config.toml
experts_per_token = 3
d_shared_expert = 64
router_score = "softmax"
normalize_top_k = false
balance_loss = 0.0195
router_z_loss = 0.0001
groups_per_token = 4
init_std_router = 0.03
lr_router = 0.00175
vocab_size = 32000
lr = 0.00369
batch_tokens = 131072
steps = 4725
Below are experts of layer 2 (counted from 0) of a mixture-of-experts language model. Rows are named router (the router's row for the expert), down (a neuron's output weights, with its number) and show model dimensions 0-191. Each number is 128 + 24 x the weight over its row's rms, rounded and kept within 0 to 255.
Before each expert's rows: "comes before" lists some tokens at least twice as common just after its tokens as in all text. This comes from a sample of Wikipedia text that the model never trained on. Tokens count by the router's weight.

# expert 33
comes before: " |", " and", " but", " including", " which", " who"
router [134 103 106 140 159 166 135 125 127 124 151 142 103 139  96 138 110 154 144 109 121 143 159 146 117  97 114 147 136  90 138 122 125 117  99 126 158 108 148 128  87 149 108 179  92  86 153 129 130 173  99 118 150 159  89 116 160 131  73  92 149 144 118 130 113 155 129 115 116 162 114 137 178 188 124 160 119 131 122 142  83 106  99 148 137 143 164  68 138 107 100 127 125  70 112 110 146 147 103 139 174 154 113  93 135 159 117 181 122 166 136 153 142 158 102 118 138 125 109  97 155 156 161 165 140  99  91 157 144 105 176 113 135 111 130 122 135 108 141 155 137 126 166 158 118 155 113 148 155 152 155 112 104 137 111 110 141 129 121 137 140 165 144 119 158  97 159  99 114 133 125 149 109 133  83 118 123 124 102 143 155 114 147 126 123 164 121 157 144  98 140 134]
down0 [ 80 107 137 125 129 134 153 167 118 117 147 143 148 117 106  88  98 154 180 107 135 120 116 119 133 179 179 173 138 117 119 126  86 133  98 124 119 137 132 134 153 107 135 135 147 122  90 154 142 157 167 151 158 179 131 162 124 105 138 182 161 146 123 164 139 151 120 103 138 134 150 157 159 165 130 102 147 156 104 103 108 108 127 131 132 113 118 124 109 122 163 141 147 147 134 117 118 144 111 149 107 104  76 157 183 139 184 110 125 166 125 127 145 108 110 140 107 100  77 121  96 110 114 139 102  95 114 131 118 139 166 141 163 138 127  94 109 129 101 134 111 119  94 127  97 103 115 134 151 138  91 104 123 136 122 102 167 153 111 176 152 138 107 108 160 149 113 129 122  89 128  88 126  83 114 133 118 100 109 136 116 131  98 171 127 146 106 163 142  84 136 109]
down1 [161  86 178 162 123 128 118  67 106  94  92 152 109 130 142 102 154 106 116 130 179 155 135 146 102 144 166 120 133 107 125 113 111 122 116 149 125 110 131 123 156 135 134 135 117 100 161 157 156  92 111 151 128 124 153 136 109 122 120  92 133 123 138 161 139 118 119 139 105 101 127 195 104  80 141 102 138 148 140  89  83 110 102 122 126 111 152 114 121 114 108 148 163 123 129 140 141 106 120 166 109 138 176 124  96 103 114 103 112 130  91 117 132 105 164 121 120 134 133  93 110  97 136 119 115 151 136 123 120 125 124 103 135 150 112 145 105 156 116 156 110 164 127 139 151 158 106 110 122 154  90 132 111 135 125 139 118 144  60  65 133 168  91  91  94 131 152  86 151 167 152 110 121  92 110  88 175 132 148 122  92  94  82 155 121 122 140 121 116 117 142 127]
down2 [128 128 160 118 153  74 121 163 173 136 150  98  99 155 130 139 119 132 115 138 122 147 115 112 132  99 156  91  67  81  85 101 145 139 140 155 107 120 121 133 134 119 115 107 135 107 139  86 107 126  85 135 126 120 110 122 130 195 167  94  99 117 107 134 133 111 137 154 153  61 125 174 126 125 107 165 124 130 102 111 103 142 139 113 110  82 113 118 138 117 126 152 128 105 151 158 143 105 146  85 131 148 135 128 134  95 126 129 125 129  86 145 113 161 129 121 116  93 145 146 111 125 113 138 103 138 111 167  74 102 119 141 129 130 192 135 135 158 126 115 146  89 110 120 182 147 150 142 102 106 160 103 132 111 133 196 126 174 100 138 120 128 119 108 141 153 157  92 132 136 100 141  86 100 140 124 124 135 150 153 135 123 108 132 132  93 149 166 116 117  96 136]
down3 [ 82 140 122 119 105 138 115 114 147 163 125 135 126 115 104 130 177 128 145 144 108 126 161 121  88 171 116 144 123 112 161 138 133 118 112 116 143 131 111 130 141 160 123  91 202 110 105 124 123 133 130 165 157  68 143  76  69 119 150 165 123 105 137 136 117 142 123  85 161 116 160 130 114 173  90 146 110 132 150 109 159 171 119 127 146 138 150 147 103 188 122 147 164 106 126 122 111 118 106 132 103 119 139 142 130 105 158 143  75 132 132 128 109 117 114 121 154 141 111 128 144 139 120 160 158 169 137 156 127  92 149 128 130 123  89 133 162 180 201 134 140 157 119  79 115 114 104 131 107  84 152 156 114  94 138 105 144 140 147 149 132 123 138 169 112 120 131 140 127  98 118 141 145 149 147 131 124 126 152 105 130  80 129 117 167 119 138 144 154 118  89 111]
down4 [137 148 132 135 143 151 148 129 145 139 114 121 138  66 154 138 165 116 109 149 103 103 155 124 148  77 139 165 110 113 149 141 148 123 152 151  90 138 120 141 147 121 130 109 174 119 113 157 135 116 101 113 117  92 133 132 112 134 142 100 157 129 136 108 104 114 162 115 101 102 141 164 175 160  94 156 126 107 124 135 134 104 119 152 143 121 162  78 176 159 158 118 121 194  92  74 195 132 146 143 100 124 137 197  90  92 117 163 129 142 113  98 158 112 144 140 117 163 117 125 112 178 146 123 130 135 133 125 118 130 158 119 130 121 129 128 167 144 115 101 136 105 155 144 131 130 147 134 151 136 135 105 122 142 126 103 113 155 126 140 105 140 127 100 163 151 138 109 112 145 160 166 150  96 121 188 135 104 118 185 148 135 109 147 164 159 143 139 134 151 144 143]

# expert 61
comes before: ",", ".", " and", " of", " in", ")"
router [133 107 129 122 139 152 128 142 157 114 137 166 124 101 113 127  94 126 125 128 125 143 161 178 140  51 134 130 134  87 150 135 121 130  97 135 144 128 174 141 100 137 119 158  88 123 157 127 125 168 100  86 179 161 110 111 147 143 105  98 144 117 104 164 102 159 120 122 126 150 117 106 148 147 130 136 103 105 126 128 110 104 110 115 144 168 139  92 121 128  93 101 141 109 107 117 148 149  94 142 171 141 119  96 102 164 138 150 121 159 159 131 155 160 111  80 126  95  83 103 157 159 153 136 135 123  99 171 147  92 150 118 151 113 148 103 142 106 146 148 145 161 148 162 134 138 139 121 156 144 156 154 101 138 129 135 146 151 104 157  91 136 140 115 114 100 157 130 117 116 141 144 123 173 114  99 109 147  70 130 168 125 196 141 125 151 106 168 123 115  95 125]
down0 [156  98  90 140 126 139 128 106 132 134  95  92 133 176  89 130 125 120 134 100 114 160 124 122  50 111 134 153 140  95 120 115 116 128 109 204 114 117 121 127  96 163 138 158 111 146  90 119 132 133 102 113 115  77 130  88 156 121 162 103 145 121 146 110 143 148 175 112 132 165 137 114 147 156 119 144 129 141 133  92 108 106 133 111 138 147  97 115 113 133 100 137  95 103 131 119 132 154 121 136 178 170 146 137 138 182 141  91 109 146 114 134 168 100 166 127 133 126 128 109 104 111 147 121 113 110 123 133 170 115 137 124 148  80 125 165 110 109  86 133  91 110 118 112  97 149 123 115 116 141 154 134  97 131 114 136 120 106 110  69 127  97 129  95 126 110 121 155 141 136  94 186 112 151 125 131 102 147 125 125 167 154  90 147 120 114 132 130 154 185 130  89]
down1 [ 68 105 156 140 147 140 137 119 155 107 131  93  96 115 130 135 114 124 116 172 123 128  89 138 129 147 114 150  74 178 105 171  88 161 123 166 137 124 159 170 129  91 110 126 109 108  84 129 153 144 125 129 129 168  71 168 137 132 110 113 141 122 111 172 104 159 149 124 119 113 125 145 122  95 109  98 135 115 153 131 104 117 139 147  88 112 119 139 122 107 120 153 136 120 111  99 130 132 171 108 114 150 105 128  90 102 117 158 136 110 141 156 133 109 124  97 126 114 177 111 107  89 104 133 115 137 154 113 133 133 121  70 162  94 131 140  90 131 132 114 148 107 106 129 137 110 106 162 116 130  97 160 155 149 143 174  98 153 104 154 127 124 145 153  80 189 105 110 192 134 116  99 130  95 111 118 113 115 131  99 113 138 116 143 116 118 126 154 113  78 127 133]
down2 [143 156 101 148 133 116 150 117 115 141 115 111  98 103  78 150 140 128 113 115  97 126 125 121 147 155 123 109 107 139 117 125 127 138 114 137 101 143 148 115 113 114 186  85 113 141 163 127 109 144 151 157  85 151 137 134 128  98  81  67 143 142 140 108 157  99 139 160 192 130  98 109 112 117 150 131  97 169 109 164 139 176 109 131 118 116 108 104 115  93 134 115 136 157 122 101 141 130  99 137  97 101 152 127  87  89  99 116 135 113 145 114 130 112 143 110 125 190 131 136 162 177 109 122 118 176 140 111 143 179 152 127 100  71 101 133 123 103 145 156 158  96 155  78  96 145 117 107 147 104 101 147 109 130 136 147 107 102 167 107 168 118 136 155 151 145  88 135 173 151 158 139 129 167 131 124 152 136 120 128 101 141 115 109 153 116 145 121 142 141 127 151]
down3 [138 101 124 111 138 107 141 141 120 145  92 145 119 133 127  88 199 128 131 120 122 135 119 178 143 134 158 108 113 163 111 102 124  62 150 130 119 152 114 124 172 107 116 158  88 145 106 117 140  99 143 116 153 105 166 114  92  99  91 139 109 116 187  66 110 146 151 156 132 156 150 173  83 126 126 107 127 118 115 122 116 124 147 152 112 162 119 134 103 108 132 152 142  87 149 156 124 123  74 146 146 135 133  70 106 125 136 145 136 109 107 112 146 123 124 117  94 129 138 103 138 128 145 157 168 126 160 153  97 107 141  95 146 122 116 115 119 132 149 138  73 123 128 126 128 148 111  95 136 101 147 132 118 155 141 142 158 124 107 130 145 106 164  74 103 160 114 118 140 152 126 155 162 121 155 168 164  98 108  96 109 117  82 122 139 154 116 136 156 130  90 162]
down4 [126 127 138 112 143  74 139 105 114 112 135 118 131 203  97 140 119 108  84 120 156 157 143 161  85 140 133 139 158 133 148 156 163 111 135  88 115 125 116 101 125 158 138 198 162 105 157 120 165 119 123 129 163 117 143 148 140 160 139  91  96 155 141  95 133 125 144 140  93 117 145 103 139 101 142 119 133 153 147 131 140 170 105  88 127 184 120 157  82 112  96 136  75  97 109 158 134  92 111 153  94 104 127 110  99 114 125 156 149 143 136 169 129 119  91 139  98 110  95 104  82 141 153 141 155 120 130 140 146 154 161 104 140 118 128 106 123 120 124 123 167 137 140 124 118 142  98 115 127 138  98 138 162 134 158 122 119 148 126 100 124 132 133 131 112 154 126  87 108  99 154 162 134 156 154 121 124 107 121 129 115 113 146  98 102 193 118 115  85 162 132 145]

# expert 51
comes before: " the", " a", " his", " an", " their", " its"
router [104 108 108 147 130 159 120 121 144 122 144 176 103 126 123 138 110 138 148 121 114 157 128 139 129 103 121 161 114  96 106 126 147 157 131 130 177 142 127 111 104 173  95 122 126  97 143 103 109 156 115 113 142 149  95 125 175 136 125  94 145 118 126 106 130 163 130  97 131 159 106 104 168 158 119 158 108 133  86 175 121 108 127 153 158 171 140  85 163 118  91 107 137 125  82 101 135 158 113 116 150 126  89  92 121 156 131 173 119 159 173 159 152 170  97 119 142 150  77  87 142 143 153 166 132 109 113 163 192 106 159 110 146 127 154  94 105  73 121 156 128 163 149 156 148 148 102 157 155 126 168 147 138 125 121 112 162 148 118 133  85 131 123 132 137 104 137 142  98 146 151 155 120 123 100 133 130 136 115 123 127 111 158 112 125 168 116 139 155 112 116 113]
down0 [147  98 122 130 115 147 123 113 124 120 143 120 113 153 131  90 110 134 112 109  90 194  98 113 116 148 136 148 139 133 143 142 122  79 115 151 129 124 116 138 125 117 131 155 140 119 133 148 133 169  76  83 142 102  95  64 175 147 102 171 108 121 152 114 157 107 129 133 127 145 110 153 126 144 136 138 122 181 119 135 108 143 133  70 146 158 129 135 126 148 128 105 137  96 120 112 119 166 127 177 143 146  90  85 109 179 164 118 124 126 148 129 149 117 132 105 130 164 108 136 141 137 126 161 131 168 142 135 109 128 158  97 123 146 102  70 158 117 138 136 131 157 205 173  93 107 132 162 168 141 132 118 143 115 163 124 125 142 132 128  80 135  94 106 124 126 131 156  86 123 110 150 117 144 140 127 146 115 177 116 147 145 130 144 133 104 109 170 116 153  87 118]
down1 [103 142 142 147  76 162 105 147 125 131 132 166 126 151 112  96 143 137 122 154 126 129 120 130 144  99 165 157 146 130 116 165  78 155 155 111 131 122 150 133 134 119 150 119 140 125 105 169 160 121  84 109 123 127 116 121 173 114 133 139 136 113 130 164 116 135 120 163 124 153  85 121 132 134 116 137 141 139  94 165 138 125 182 118 154 133 114 103 126  97 155 174  90  84 128 108 140 149 120 135 115  97 166 139 137 147 109 157 102 125 106 100  76 164 126 142 131 119 102 121 124 149 152  95 132 143 150 111 160  97 136 135 110 133  99 139 157 132 140 102 118 133 142 133 152 120 147 157  79  88 179 154 135 122 106 149 141 133 102 153  85  83 124 116 144 171 112 125 123 160 146 201 155 163 127  75 120 139 137 128 191  90 141  87  95 129 137 109 111 106 111 133]
down2 [145 112 108 155 172 131 102 116 186 125 144 108 122 120 180 113 114 154 107 131 149 122 138 102 129 144  79 132 147 152 153 137 135 150 109 149 138 142 130  91 143 147 139 108 118 141 141 140 121 145 103 183 118 168 129 128 149 131 147  92 172 105 134 136 121  87 113 145 135 144 138 188 139 130 138 120 114  94 160 132 176 137  91 152 115  82  93 112 143 137 131 153 110 120 149  86  92 162 166 143 135 182  89 115 191 156  96 113 126 108 102 111 130 148 107 154 148  93 102 131 128 120 140  89  98 170 156 121 116 109 130 102 139 138 156 120  99  97 168  95 133 119 101 139 112 124 151  95 125 164 114 126 109 160 155 169 116 120 138 178 125 135 120 133  84 142 129 140 141 104 133 119  87 121 124 163 163 160 125 146 140 154 130 142 128  97 134  97  96 108 118 117]
down3 [173 117 139 139 117  94 143  90 117 145 101 134 119 165 115 165 101 189 153 128 100 166 131 151 139 134 142 110 131 131 120 151 140 115 115 151 122  88 124  87 150  89 105 119  80 148  99 129 153  70 142 126 202 132 113 111 116 124 158 146 127 147 129 130 126 123 154 141 126 137 144 126 146 143 127 129  92 152 141 166 138 142 111 103  90 158 127 103  98 146 135 115 155 111  94 155 103 145 119 137 134 156 129 139 110 127 157 137 125 121 126 122  96 149  99 156 152 203  90 123 143  91 141 155 161 125 114 119 185 119 110 112 139  87 177 124 118  84 170  83 126 119 200 119 128 169 104 134 151 141 118 150 110 152 138 104 146 144 156 124 118 135 157 134 152  98 140 120 123 129 142 124 154 153 114 156 122 146 111 148 121 101 124 154 147 158 141 110 164 151 112 109]
down4 [120 114 136 110  58 135  75 168 139 137 109 119  89 116 127  70 138  94 156  94 170 128 106 133  92 146 151 156 125 130 134 131 128 135 159  96 128 135 105 133 153 142 114  71 113 121 105 117 142  82 153 133  93 120  73 113 138  99  94 141  66 171 150 108 102 139 118 135 157 150 127 120 117 176 120 141 132 152 145 149  99 145 127 134 149 158  97 137 125  92 156 113 134 124 132 136 138 143 109 154 136  93 130 159 178 168 130 137 117 144 113 158 102 141 133 124 128  99 146  98 147 148 150 115 146 111 100 128 114 131 107  81 139 136 122 123 146 128 111 111 154 111 153 127 121 134 106 189 150 133 104 197 125 111  84  97 103 145 140 108 122 104 156 143 162 131 138 146  98 143 133 147 114 112 151 121  89 143 170 103 132 134 143 118 125 120 107 135 110 176  96 133]